Weights of a small mixture-of-experts language model, trained from scratch on English Wikipedia: width 384, 64 experts in each of 9 layers.
Below are experts of layer 8 (counted from 0) of a mixture-of-experts language model. Rows are named router (the router's row for the expert), gate (a neuron's input weights, with its number), up (a neuron's input weights, with its number) and show model dimensions 64-127. Each number is 128 + 24 x the weight over its row's rms, rounded and kept within 0 to 255.
After each expert's rows: a language model's description of what the expert responds to; "mostly gets" lists some tokens that are sent to it at least half of the time. This comes from a sample of Wikipedia text that the model never trained on.

# expert 18
router [ 99 148 107 160 141 135 132 124 108 113  87 138 128 140 137 189 154 138 111 109 145 116 119 143  86 110  98 130 130 115 159 134 106 135 147 138  87 116 143 121 129 139 155 140 147 153 128 110  86  99 154 120 124 135 141 160 147 136 142  79 137 106 142 133]
gate0 [150 103 161 107 150 141 132 167 109 126 170 135 142 155 112 159 175 126 124 165 150 128 117 150 169 143 132 133  90 123 149 101 113  97  99 151 124 174 107 137 110  84 105 125  84 137 148 164 168 147 138 122 116 156 126 132 111 128 130 171  97 107 140 132]
up0 [115 161 129 100 125 154  84 137 142 131 146 129 133 104 143 101 150  93 108 147 131 134 168 128 125 141 132 117 117 177 136 106 117 119 115 151 156 117 103 155 154 136 126 170  56 137 160 125 143  83  93 117 125 112 101 131 107 100  87 142 117 102 129  92]
gate1 [ 80 149 159 153 125 134 114 140 136 124  99 104 152 139 125 122 152 103  95 167 144 145 140  97 115 165  73  64 156 115 107 117 158 107 120 155 122 166 138 149 183 136  97 147 116 140 140 136 124 116  91 115 139 165 140 101 138 131 157 109 116 158 168 130]
up1 [144 141 110 104 140 150 137 131 140 150 108  69  69 129 147 126 135 138 181 122 159 108 105  84 114 110 104 108 157 104  82 151 120 145 137 139 130 138 105  56 166  80 177 154 149 124 124 156 130 157 131 131  83 156 129 103 114 162 143 128 114 172  98 140]
gate2 [138 147 105 122 157 131 135 140 148 129 105 147 109 115 125 106 110  94 104 166  93  99 133 117  89 139 125 103 124 174  89 193 113 111 169 146 111 150 105 155 123 130 133 138 118 132 138 156 158 128 110 102 117 129 123  81 163 124 134 125 121 150 117 132]
up2 [128 120 100 128 125 128 129 158 133 117 151 174 126 143 159 143  89 107 131 181 106  87 141 138 129 146 108 134 105 126 124 139  95  88 112 131 149 162 163 115 128 125 107 120 121 152 115 137 135 129 101 148 150 152 180 130 121 154 148 152 130 166 147 179]
gate3 [115 128 118 115  70 135 137 119  90 196  90 112 120 119 109 138  97 108 175 168  99 128 179 155 127  94 156 140 116 135 176 155 123 116 133 111 104 105 143 106  85 126 158 137 131 123 143  95 158 161 138 121 149 124 150 144 137 163 163 139 131 121 130 132]
up3 [126 119 138  92 100 124 137 141 126 148 165 143 143 135 165 141 112 100 143 151 144 112 117 133 154 107 130 150  84 111 132  93 117 124 125 147  90 112 113 117  99 129 119 115 132 114 119 129  65 136 118 103 147 175 123  99 129 122 130 148 120 136  91 116]
gate4 [109 137 148 162 108 124 123 130 128 129 107 123 122 102 150  94 128 109 145 109  86 127 129 101  85 146 146 153 167 102 138 133 142 112  99 128 141 128 159 133 118 129 141 142 153 133 101  99  77 152 136  85 161 130  94  95 134 143 133 134 190 157 157 137]
up4 [139 153 137 140 141 165 109 119 168 131 111 113  83 104 116 135 158 120 134 155 138 145 143 137 125 103  87 146 146 122 159 125 130 153 105 146 142 104 113 158 163 114  99 111 175 146 159 107  51 115 125 111 116 138 118 136 128 146 129 104 162 107 122 146]
What it handles: Linking prepositions
mostly gets: " with", " as", " of", " including", " against", " from"

# expert 16
router [134 150 164 131 173  97  92 141 102 138 150 113 116 138  89 121 133 129 106 111 122 193 115  96 127 139 103 148 133 166 108 139 136  97 124 143  87 149 122 134 144 142 129  97 112 138 111 142 104 159 152 158 136 118 113 138 113 138 155 140 135 132 101 119]
gate0 [117 127 121 165  91 134 105 116 117 138 113 111 113 119 109 170 138  87 148 109 121  96  93 105 113 124  94  91 117 126 144 100 152 158  99 161 156 111 129 133 138 108 109 138 158 146 158 156 159 153 117 124 116 105 110 102 137 107 126 178 115 150 110 109]
up0 [ 94 129  90 132 109 122  94 151 126  85  99 113  77  91 161 121 125 100 208 163 155 106 123 183 109 115 152 129 147 145 114  92 108 125 146 148 154 158 148 125 169  93 116 138 158 103 153 139 134 130 117 117 145 100 127 132 124 142 133  61 122 130 126 148]
gate1 [132 116  83 112 121 129 148 104 139  92 123 116 118 114 153 139 145 123 107 131 170 121 144 140 107 116 103 127 119 160 169  75 112 163 168 140 113 137 151 123 117 140 143 134 114 144 125  89 142 145 117 151 134 129 173  89 114 135  97 127 129  90 167  78]
up1 [119 166 114 141 134 143 154 126 117 118 116  87 139 172 130 170 132  92  69 119 100 154  98  97 140 153 135 125 108 126 158 113 105 151  73 119 142 120 151 125 156  91 140 136 158 128 172 155 134 183 175 122 109 122 111 121 113 109  90 111  90 145 121 144]
gate2 [169 137 122 126 106  98 142 156 101 138 108 134 157 126 109 148 127 154 191 132 132  96 129 168  34 138 155 106 163  97 134 151 145 125 119  99 117 145 126 101 158 130  96 133 129 130 111 102 121 160 116 114 123 145  75 178 130 119 148 126 136 140 133 139]
up2 [ 52 117 141 133 124 159 142 125 127 123 130 148  98 116 136  91 150  71 127 117 133 127 133 134 125 113  72 134 125 139 128 106  99 149 135 148 129 104 109 147 127 102  55 131  69 131 144  90 117 120 122 114 123 132 127  97  62 122 112 117 159 148  74 114]
gate3 [117  91 137 117 162 160 130  93 115 171 130 135 119 158  79 120  92 167 138 128 106 199 160 108 146 146 129 111 152 113 127 149 103 123 127 123 144 114 132 138 123 142  88 133 120 144 148 125  99 103 124 154 115  90 100 123  95 108 150 114 126 146 120 139]
up3 [158 132 132 108 103 102 104 117 126 122 182 112 152 127  73 139 116 145 169 113  79 113 134 107 162 134 123  94 120  84  86 162 110 117 130  86 130 144 139 131 151 139 117  97 100  97 123 158 124  99 139 132 116 143 134 118 132 124 131  75 105 109 138 121]
gate4 [117  81 169 164 101 134 125 119  83 113 114 119 132 119 121 113 141 132 108 166 114 123 138  95 129 133 151 128 137 192 124 116 137 108 104 109 100 149 118 157 105 130 153  83 130 139 158 112 143  91 162 121 115 137 103 117 128 113 132 118 155 152 122 112]
up4 [113 186 144 104 119 101 134 115 164 141 193 144 119 134 130 125 180 112 109 169 112 152 149 147 140 158 110 119  94 138  88 171 125 114 165 125 141 167 141  97 129 117 138 153 159 145  91 130 134 151 161 113 153 177 141 148 176 125 117 142 157 123 166 161]
What it handles: Name-initial word pieces
mostly gets: " La", " Le", " co", " Co", " De", " Di"

# expert 10
router [117 131 156 122 114 159  68 154 133 144 140  96  90 134 123 129 102 134 138 156 102 130 117 143 133  92 117 146 110 119  80 141 121 126 122 147 106 117  98 140  91 165 125 146 123 140 118 112 114 128 153 142 117 138 143 111 105 143 149 135 116 118  98 101]
gate0 [137 102 162  74 114 157 113 105 169 114 115 112  62 157 108 132  96 151 115 135 133 136 110 111 157 122 114 109  98 155 135 142  93 137  80 109 104 109  97 117 126 121 108 161 163 149 105 148 141 151 123 114 145 133 142 126 101 102 120 117 132 155 111 108]
up0 [ 75 111 128 144 115 152 138 127 100 122 129 123 159  86 135 129 160 177 123 110 133  97 130 125 141  89 133  77 109 140  81 128 113 117 137 158 172 103 149 162 114 155 120 126  89 159 142 111  98 172 124 131 105 125  77 110 136 149 130 128 131 127 107 126]
gate1 [121 153 151 145  95 129 130 145 136 147 129 139 130 159 118  98  85 174 125 164 104  86 174 134 122 130 104 163 189 137 126 126 132 107 147 137 113 125 152 106 144 150  92 153 168  95  95 120 102 167 125 191 133 115 107 104 132  74 115 151 173 110 153 121]
up1 [130 118 106 177 116  87  22 150  87 119 117 147 117 128 121 125 121 134 105 131  99  88 102 130 108 123 122 120 108  79 117 153 128  95 120 166 145 103 128 122 128 124 135 175 124  97 150 162 117 144 108 148 154 143 165 121 132 117 135  95 157 107  95 132]
gate2 [119 164 129 146 108 140 122  95 128 127 125 163 150 121 116 103 131 116 144 120 122  98 111 153 111 124 123 137 132 135 115 114 147 120 118 130 110 144 116 103 146 102 123 162 162 114 149  84 152 112 129 129 111 129 121 137 187 120 126 111 142 102 142 108]
up2 [113 100 139 116 125  89 153 107 157 127 127 113 133 111 102 107 130 154 175  87 120 130  87 154 123 150 105 129 118 125 149 146 129 105 142  82 159 115 185 117 100 117 181 170 108 154 116 162 150  97 110 124 127 132 153 133 155 129 122 122 124 144 152 129]
gate3 [181 129  88 138 156 147 138  91 123 136 130 103 113  87 164 130 103 165 137 142 108  83 139 125 101 115  96 134 118 155 127 117 130 137 151 159 105 131 149 101 134 135 120  77 140 138 125 145 122 140 130 122 150 128 134 102  96 127 133 169 147 127 101 135]
up3 [155 125 187 103 130 135 116 147 137 139 153 124 163 155  93 136 108 120 158  86 129 122 138 121 137 118 128 171 126  78 172 147 129 138 104 123 107 129 144 143 123 103 119 132 133 167 127 187 128 133 145  84 159  98  86 107 128 132 146 136 172 128 123 141]
gate4 [102 136 121 126 100  94 143 125 131 158 136 115  99 121  96 165 127 132 181 164 161 156 139 132 147 113 125 128 107 112 148 121 118 137 128 170 151 130 131 109 131 138  87 145 151 124 155 138 113 137 161 145 180  84 151 118 129 167 104 139 130 124 172 132]
up4 [108 107 121 175 123 147 130 113 108 140  98 129 144 158 141 166 147 136 115 106  72 137 175 131 136 133 120  99 162 139 118 106  86 152 113  44 151 128 129 137 148 166 133 101  76 132 175 138 150 122 121 148 154 152 165 116 133 123 161 115 123 167 131 135]
What it handles: Hyphens, brackets, quotes
mostly gets: "/", " \"", " (", "–", "(", " '"

# expert 57
router [ 98 130 140 100  96 143  79 101 134 127  83  95 137 124  95 131 163 190 127  98 129 159 113 135 106 129 160 151 106 114 106  86 105 139 136 154 102 131 106 157  71 112 143 137 114 100 147 112 154 149 104 150 131  91  93 120 158 157  88 133 141 170 138 172]
gate0 [121  77 150 152 134 105 104 167 161 147 110 110 134 134  58 126  85 138  79 122  98  97 109  87 117 160 116 110 128 124 149 106 106 138  98 129 107 163 179  96 181 108 139 122 165 153 107  89 164 115 152 142 101 146 128  90 135 125 136 107 120 142 123 132]
up0 [155 105 117  93 112 152 102 145 125 124 140 165 132 134 113 125 138 105 116 151 128 156 143 178 132 161 103 159 124 120 109 109 168 114 158 132 126 105  98 152 115 127 166 150 112 180 100 114 171 128  80 135 129 138 143 125 122 172 172 152 158 130 114 124]
gate1 [161  96 136 102 163 119 115 140 139 138 132 126 145 111 132 114 110 116 142 139 107 124 167 189 151 122 125 127 126 116  97 120 130 128 156 176 148 100 125 152 135  84 190 114 150 148 133 158  88 136 132 130  92 128 100 162 107 106 122 143 128 153 122 133]
up1 [ 89 150 146 110 146 101 116 112 139 149  98 123  84  94 128 112 138 125 125 157 121 143 112 116 150 119 127 192 117 184 137 111 124 112  99 154 155 148 140 156 110 113 106 178 151 147 150 105 100 147 138 131 130 132 145 135 122 121 124 140 123 131 141 168]
gate2 [100 107 127 102 127 125 138 113  88 121 101 148  58 121 118 161 128 151 138 124  99 108 120 125 147  83 136 115 149 138 138  93 100 119 196 101 116 101 150 130  97 148 101  98  99 139 170 130 119 134  91 151 139  91 124  95 115 146 124 130 137 131 140  67]
up2 [ 97  78 130 109 143 112 105 101 115 130 149 126 130 144 123  90 105  88 114 151 104 121 170 134 134  98 125 120 115 152 165 100 113 103 131 140 110 121 107 184 133 125  98 133 136 145 124 130 104 116 146 123 115 135 125 128  77 158 119 123 148 126 144 138]
gate3 [128 117 137 120 125 110 119 169 107 101 129 167 133 129 151 135 186 116 115 124  97 152  84 141 146 137 112 140 131 124  74 148 135 140 132  99 126 143  99 117 142 119  88 122 121 140 189 171 158 168 122 129  86 135 141 136 144 124 162 119 136  96 164 117]
up3 [166 167 178 150 145 149 129 165 119 174 112 131 137 129 123 131 132 111 143 121 134 134  91 155 146 127 119 134 125 165 175 166 132 134 129 159 108  84 178 133  88 127 158 143 110 142 155 132  93 186 134  90 119 147 128 119  99 148 142 132 102 133 132 117]
gate4 [105 104 149 120 142 133 146 132 142 120 157 154 141 139 126 130  82 133 136 104 137 126 108 126 117 113  93 139 153 135 117  95 154 126 154 163 122 148 138  84 153 143 124 148 124 151 125 126 143 119 121 146 113 165 114 159 132 143 152 116 117  89  81 114]
up4 [146 142 154  99 163 121 146 131 111  35 118 187 125 120  85  90 132 141 148 141 120  61 131 117 128 141  89 141 168 172 145 192 134 151 137 108 117 110 119 135 100 110 157 102 128  91  97 146 100 144  94 149 133 111 128 133 158 122 108 141 150 160 113 179]
What it handles: Predicate and quantity words
mostly gets: " years", " days", " areas", " minutes", " points", " available"

# expert 28
router [110  90 126 135 108 141 152 123 126 162 136 108 166 168 113 157 145 135 121 106 132 167 116 153 121 105  99 177 121 176  96  98 156 128 123 163 117 126 150 109  91 129 168 166 123 131 148 125 126 153 119 116 126 147 108  88 134  94 121 130  95 100 136 175]
gate0 [131  97 138  89 166  82 130 149 124  97 130  92 135 125  99 135 108 160  98 135 128  70 163 106  64 106 125 159 132 112 109 119 119  77 125 109 181  95 121 106 167  90 149 115 144 140 148 158 124  87 145 131 168  65 157 135 136 133  85 101 124 120 100 128]
up0 [ 95 156 101 114 170 137 122 137 132 127 138 145 119 152 129 130 139 140  97 136 140 131 167 152 130 129 159 130 166 121 126 118 117 143 132 124 106 128 125 142 146 112 121  98 118 138 146 122 134 108 135 180 101 114  94 133  85 139 140 106 136 124 129 112]
gate1 [127 175 140 135 120 105 144 108 144 170 131 141 144 110 145 132 138  96 142 161 106 130 107 112 122 169 122 106 101 128 130 109 126 133 146 151 138 129 102 129 104 125 170 126 135 121 109  78 112 130 135 137 131 107 129 118 143 137 142 156  94  89 144  91]
up1 [ 98 150 108 143 182 166 102 130 143  92 106 138 122 149 143 112 144 132  96  37 125 126 154 136 124 133 107 153 174 161  70  83  77 115 140 158 121 128 132 140 153 105 124 131 104 186 123 107 115 101 108 100 145  97 121 113 122  83  98 147 150 123 135 117]
gate2 [170 147 104 100 115 104 112 150 145 147 138  94  94 120 124 103 126 118 132 134 159  94 122 109 124 121 121 118 135 116 110 129 120 141 136 160 156 142 154  86  97  96 180  62 173 125  98 165 130 120 131  95 147  97 123 157 120 128 143 116 117 158 129 132]
up2 [110 118 166 106 106 137 127 122 144 139 119 117 143 164 110 166 144 120 140 105 119 108 126 154 152 118 107 130 140  85 149 124 154 128  91 107 109 135 116 135 114 115 112 110 151 113 103 150 153 117 156 165 152 160 123  84 143 148 127 100 116 141 125  91]
gate3 [114 132 149 149 132 113 121 122  79 118 119 163 127 131 108 122 141  89 120 144  86 184  92 138 107 184  96  98 124 127 112 184 132 155 129 128 166 172 165  82 128 139 135 124 128  90 183 156 153 161 126 101 127 106 144 118 136 145 109 115 116 103 143 117]
up3 [112 117 133 141 147 108 161 141 101 125 169 124 145 135 108  81 112 132 150 109 100 117 128 110 124 150 152  97  95 150 144 179 133 128 116 112 138 126 102  94  91 142 106  98 115 157 106 102 139 150 116 126 114 137 145 123 141 111 140 147 158 130 140 141]
gate4 [116 107 171 166 167 143 107 110 114 130 118  75 142 128  74 162 129 125 134  96 122 102 100 105 167 118 131 101 143 135 111 121 134 108 108 129 121 109 132  94 134 105 113 125 106 104 151 151 174 130 130 122 111  69 134 140 146 133 105 163 161 105  89 142]
up4 [111 134 115 115 143 117 146 125  98 136  74 134 151 134 100 116 118 117 102  88 172  95 116 145 143 156 154 136 111 135 114 115 143 126  95  92 159 126 117 135 142  91 137 120  83 140 125 126 115 128  96 124 147 131 120 139 131  54  87 123 166 130 117  99]
What it handles: Plural and abstract nouns
mostly gets: " members", " players", " students", " data", " companies", " areas"

# expert 17
router [223 145 151  53 140 142 103 154 129 125 124 125 121 134 180 175 120 135 126 186 109  84 102 139 115 133 120 132 105 110 138 108 136 146 128 191 102  96 160 124 118 155 177 157 113 107 104 109 122 126 159 114 132 141 169 126 112 130 166 120 135 147 142 146]
gate0 [144 128 139  91 113 118 130 134 115 117 126 125 143 139 108 146  71 120 141 137 109 125 108 137 137 119 112 105 119 145 122  94 111 164 154 144 113 166 128 159 130 136 200 163 115 128 112  96 113 101 119 154 111  88 145 137 138 157 141 138 114 126 126 104]
up0 [103 140 130 142 153 103 136 127 117 147 153 106 104 116 121 136  93 195 122  96 154 165 132  95 160 121 105 148 123 151 110 116 160 108 145 149 134 143 137  94 151 139  78 181 111 129  94 150 132 159 113 160 102  82 160 112 138 135 109  89 159 148 171 138]
gate1 [147 110  91 151  89 119 151 136 129 187 134 174 146 123 153 135 163  98  81 124 121 135 113 146 107 124  70 106 107 142 116 160 168  93 140 125 118 121 121 105 123 133 139 101 158 128 100 119 117  95 135 117  87 122 153 109  90 145 143 156 110 131 124 116]
up1 [123 121  93 185 102 132 149  79 103 118  97 117 123 125 137 139 107 124 133 110 115 146 134 150 117  94 106 101 130 149 144 110 156 108 108 172 168 127  83  95 151 151 154 156 143 142 140  96 134 168 142 113 150 111 155 110 185 113  99 168 105 174 115 136]
gate2 [114 105 123 137 112  54 130 104 129 105 206 135 177 119 184 146 132  83 166 160  81  92 116 113 107 106 143 105  95 109 154 155 124 124 120 146  96 126  98 101 162 136 123 151 135 108 119  81 113 167  84 135 168 132 125 104 135 116 135 118 181 122 140 140]
up2 [149 149 122 144 122 158 155 112  92 107 102  73 121 102 116  78 123 139 104 121  92 111 128 167  95 132  93 124 145 133 103 121 125 145 164 153 110 132 167 115  62 130 112 120  93 162 127 146  77 128 154 112 120 145 109 110 171 177 104 143 135  91  83 105]
gate3 [131 105 121 113 167 148 110 144 166 139 118 159  97 159 128 113  85 136 115  99  83 116 115 121 156 162 134  99 158 116  87 100 155  97 106 129 101 148 130 110  97 133 129 128 153 105 133 108 101 167 118 108 143  87 122 137  98 155 115 143 115  88 140 125]
up3 [150  87 119 126 145 132 141 162  90 137 101 148 125 119 133 113 147 129 167 160 121 160 159 119 114 142 126 102 126  83  86 148 119 176 114  94  95 100  96 174 104 109 149 110 152 165 136 129 127 133 121 150 135 114 176  77 151 143 117  78 124 141 130 132]
gate4 [ 89  89 124 134 160  96 160 117 147 108 134 152 106 107 144 143 155 137 122 139  77 160 108 104  94 133  96 166 140 117 133 152 172 162 134 123 158 126 152 118 167 132 122 155 178 131 153 136 143 121 131 145 181 170 129 149 155 115 123 157 105  83  99 157]
up4 [111 110 189 133 128 126 137 155 145 134 155 150 147 123 149 120 176 116 131 123 152 154  89 123 122 166 105 131 107 131 164 129 172 122 111 108 161 107 100 105  99 153 131 126 124  88 103  87 120 152  61 117 141 143 121 143  98  87 135 154 118 144 122 146]
What it handles: Table cell entries
mostly gets: " Serie", " MF", " ITA", " SWE", " SCO", " Sheet"

# expert 4
router [145 148 180 111 103  92 116 134 103  62 116 196  98 113 106 156 122 118 110 143 153 173 116 146 161 123 133  91 132 171 132 125 131 140  81 117 129  68 166 112 114 161 114 143 143  90 115 151 110 114 144 106 148 124 116 115 135 113 173 130 153 129 139  98]
gate0 [150 113  92 134 118  78 132 170 112 146 128 140 125 117 149 112  92 126 140 110 108  99 124 138 137 128 101 119 148  98 125 153 118 129 123 138  93 128  71 177 146 114 100 160 119 113 137 142  91 128  82 122 101 154 112 109 147 138 110 101 147 103 136 181]
up0 [149 111 153 131 186 134 152 145 120 156 154  98 134  95  98  96 110  96 128 160 113 142 114 120 135 119 106 138 147 119 156  92  99 126 135 125 164 106 128 125 136 154 161 155 126 147 134 170 111 167 161 139 166 131  85 112 136 133 125  86 121 113  98 134]
gate1 [107 118 163 159  93 122 133 125 107 125 115 188 110 131 122 122 127  81 150 175 120 145 116 123 158 167  97 126 133  94 119 152 135 136 130 187 154 129 136  77 119 176 126 117 139 147 157 124 123  73 154 112 161 154 146 110 109 112 101 129  92 136 165 107]
up1 [109 122 158 121  79 127 102  67  83 145  92 124 127 139 125 142 131 159 155 162 134 165 126 135 170 120 108 137 107 115 109 188 148  93 131 106 110 100 133  81 142 168 143 170 165 140  90 116 154 131 145 121 143 161 112 149 179 183 131  99 152 108 108  88]
gate2 [ 78 119 131 129 118  93 130 160 123 131 111 162 105  73 159 114 124 114 132 104 164  87 145 105 146 107 107  95 111 144 159 116  95 108 126  89 144 109 174 130 114 211 103 168 142 126  99 129 104 108 135 147 108 108 163 123 136 129 166 137 160 140 141 108]
up2 [124 135 142 121  94 132 101 108 115 101  89 146 128 171 120 142 170 149 108 115 128 173 102 115 123 100 123 109 165 116 126 162 144 101 110 118  97 127 142 136 127  95 156  83 139  90  92 115 138 109 149 119 139 112 114 131 131 139 146 116 131 112 142 122]
gate3 [183 165 124 151 105 123 132 127  84 168 131  97 100 109 106 109 111 154 140 137 124 109 134  73 142 122 162 153  93 134 134  91 141 152 128  87  94 135 125 128 129 195 134 147 151 140 142 136 125 132  83 127 158 110 112 123  87 138 131 154 104 128  93 132]
up3 [174 106 108 166 149 118 135  91 137 146 104 124  93 140 130 152 125 136 166 150 159 118 147 124 165 144 116 124 131 156 125 140  70 116 135 116 125 118 156  93 166 123 143 196 120 128 131 131 107 152 121 113  92 147 111 163 128 140 120 111 112 104 110  90]
gate4 [ 94 134 129 107 118  81 101 117  82 113 153 140 141  87 157 180 126 138 155 149 144  93 157 120 147  96 135 126 129 134 112 197 127 161 139  86 111 151 117 132 137 127 119 101 105 162 115 113 104 102 153  93 137 154 103 116 181 101 156 156 178 153 142  82]
up4 [ 73 160 134 131  99 126 181 148 156 136 122  84 141 122 126 150 107 186 135 134 136 121 115 123 152 141 162 135 155 128  91 144 115 108 228  96 141 131 167 159 137 162 117 132 182 131 139 147 125 142 128 129 148 121 110 123 159 102  86 139 145 132 138 166]
What it handles: Narrative main verbs
mostly gets: " began", " took", " where", " won", " did", " wrote"

# expert 15
router [189 173 128  98 149 135 152 124 134 170 136 133 151  95 113 159  97 181 140 137 114 139 124 144 100 143  85 121 128 151 126  96 110 134 107 100 118 139 145 128 151 102 106 136  82 110 146 132 155 179 158 110 135 123 111 111 126 109 141 129 131 140 146 131]
gate0 [156 149  78 154 127 169 108 130 152 113 131 120 141 131  95 136 123 111 130  96 125 164 124 105 110 111 170 126 132 106 147 121  71  83 125 170 144 164 129 148 141 138 147 143  76 115 133 154  62 144 140  94 113 122 118 180 188 105 119 112 141 107 147 169]
up0 [143 144 116 146 104 104 128 104 102 118 128 138 181 151  93 135 116 120 140  99 137 133 163 139 126 134 107 124 151 137 110 145 144 156 164 161 114 126 125 130 121  94 144 124 107 132 100 134 163 160 129 187 115 160 161 159 121 129 149 150 137 117 125 144]
gate1 [131 135 120 111 169 151 132 155 126 158 176  72 136 121 139  90 172 131  98 138 150 100 147 100 114 134 135 136 108 110  73 145 134 110 140 128 120 158 111 128 107 113 106 116 169 140 117 130 114  79 121 133 135 132 145  72 118 168 151  91  99  99 183 157]
up1 [115 158 137 107 111  87 116 132 119 149 126 118 135 148 135  97  90 105 146 109 154 207 108 118 139 129 114 145 124  91 156 151 117 121 144 123 211 129 109 153 113 152 156 139 172 169 120 139 110 110 128 155 147  96 107 102 159 119 135  99  91 109 116  97]
gate2 [111 128 154 138 128 115 138 149 118 118 155 123 135 107 140 144 117 105 121 152 125 115 105  98 140 119 132 155  93 144 171 181  95 146 157 140 117 100 144 104 136 131  91 149  95 159 125 130 130 142  81 139 131 109 160  76 137 123 177 142 129 140  83 151]
up2 [172 154 137  81  91  98 147  95 107 159 130 135 106  69 150 109 138 100 127 142 128 117 117 129 137  98 137 121 152  58 115 112 103 138 180 168  78 140 149 160 101 137 129 154 148 172 140 138 104 114 157 131 108 119 148 131 147 128 119 127 131 124 153 134]
gate3 [115 136 117 151 132 113 118 128 140 168 144 141 106 100 121 145 148  95 120 118 164 155  93 125 140 140 108 103  92  53  99 145 192 134 123 156 128 106 118 112 152  98 130 100 101 155 166 111 135  95 124 162 137  76  91 106 115 174 159  89 140 130 113 101]
up3 [123 144 134 120  83 124 112 145 123 104 125 128  91 125  57 134 104 158 119 143 104 118 144 151 138 162 139 135 138 127 132 143 151 159 127  96 131 151 126 188 143 117 179 117 104  91 130 149 145 125 132 146 116 151 103 118 109 123 163 151 163 103 111 212]
gate4 [125 132 122  93 127 112 127  99 108 166 147 106 118 137 126 142  90 141 133 114 142 139 129 133 108 132  87 176 139  98 130 124 130 126  96 128  94 121 118 152 140  94 162 127  94 120 145 160 113 127 111 154 131 154 123 110 103 115  95 158 152 132 108 123]
up4 [107 176 154 130 149  95 138 115  99 129 145 127  92 123 137 113 105 137 162 124 142 120 124 151 128 112 140 137 140 177 133  87 149 108 144  84  89 175  79 145 111  76 122 136 146 141  89 118 185 142 127 124 132 133 110 133 107 121 140 135 121 124 181 137]
What it handles: Proper-name first pieces
mostly gets: " San", " Los", " El", " Mount", " Saint", " Sal"

# expert 27
router [160 110 120 110 119 102 107  81 139 123  86 109 167 174 127 133 134 112 112  92 124 130  98 132 108 120 103 117 101 106 126 124 149 103 105 108  99 128 139 150 114 112 151 162 104 105 105 106 125 123 130  81 140 134 105 109 130 100 119 141 146 117 110 159]
gate0 [155 104 121 155 164  88 156 133 174  82  92 131 123 138 161 130 123 115 111  95 129  83 105 167 122 124 125 116 132 102 118 132 101 159 130 122 137 154 120 165 123 123 153 120 130 106 142 155 146 153  91 114 153 146 121 151 101 130 126 152 181 130 110 136]
up0 [ 98 111 116 131 162 130 148 133 150 149 133 139 138 136 159 111 110 176 126 125 125 116  89 124 141  93 135 175 117 132 135 120 129 103 147 119 155  92 139 125 124 127 158 107  94 105 119 138 122 163 138  98 146 161 128 114 135 102 156 113 113 142 100 140]
gate1 [121  93 133 135 164 169 109 102 143 126 129 121 144 125 106 142 134 130 122  97 135 116  88 155 161 142 113 154 138 121 120 103 163 106 147 109 150 126 141 160 126 105 100 119 133 142 131 121 113 116 146 106 161 143 107 130 119 144 138 132 143 110  90 119]
up1 [127 147 144 116 113 162 124 104 143 153 137 171 110 138 145 118 129 109 111 119 138 109 118 120 158 106  99  98 123 156 166 118 140 141 154 126 135 112 121 122 145 110 148 131  79 148 155 114 122 124  92 131 126 120 135 121 117  93 135 118 102 101 124 104]
gate2 [103  90 160 107 126 128 154 125  76  81 115 138 131 180 129 139 122 125 102 156 148 107 137 127 132 129 128  94 100 141 109  98 164 107 145 145 124 155 155 121 124 136 117 120 185 153 125 117 141 116 128  63 124 151 160  97 156 135 156 126 134 154 127 152]
up2 [102  89 151 126 134 107 120 113 118 130 144 130 146 174 129 136 134 182  60 144 128 133 149  69 130  83  94 117 178 120 109 134 150 146 106 105 124 126  78 160 110 161 118 102 135 109  99 116 144 128  95 146 169 122 171  95 146  57 113 106 106 150 112 133]
gate3 [142 122 144 133 167 113 134 169  77 114 102 104 116  99 145 122 112  87 138 117 128 138 105 115 128 158 125 156 135 141 121 116 127 132 151 164 140 109 137 113 160  97 117 141 116 134 143  85 132 121 136 163 133 149 154 160 163 153 122 101 127 170 149 124]
up3 [ 64 156 144  77 129 147 131 113  68 127  94 118 176 134 141 131 119 131 120 147 103 127 146  91 141 153  93  96 127 152 134 122 150 135 147 141 158 125  93 116 114 142 118 131 142 108 134  80 121 125 111 130 101 135 181 138 151 145 102 124 156  94 142 117]
gate4 [122 117 115 133 105 186 136 132 100 155 149 152 120 110 106 122 129 159 109 130 119 137 140 141 132  93 141 146 114 153 130 114 122 145 115  89 124 141 123 152 144 128 133 155 127 163 122 127 124 153 111 134  85 160 159 164  99 101 124 159 102  77 136 114]
up4 [180  97 141  94 109  94  82 130 141 126 113 113 171 123 126  87 130 123 156 144 128 140 142 142 150 128 120 117  83 103 133 110 161  79 102 147 100 135 165 157 111 122 146 134 116 107 135 101  96  67 142  96 134 140  97 130 115 100 140 138 143  61 145 130]
What it handles: Concrete physical nouns
mostly gets: " water", " house", " guitar", " sea", " fire", " car"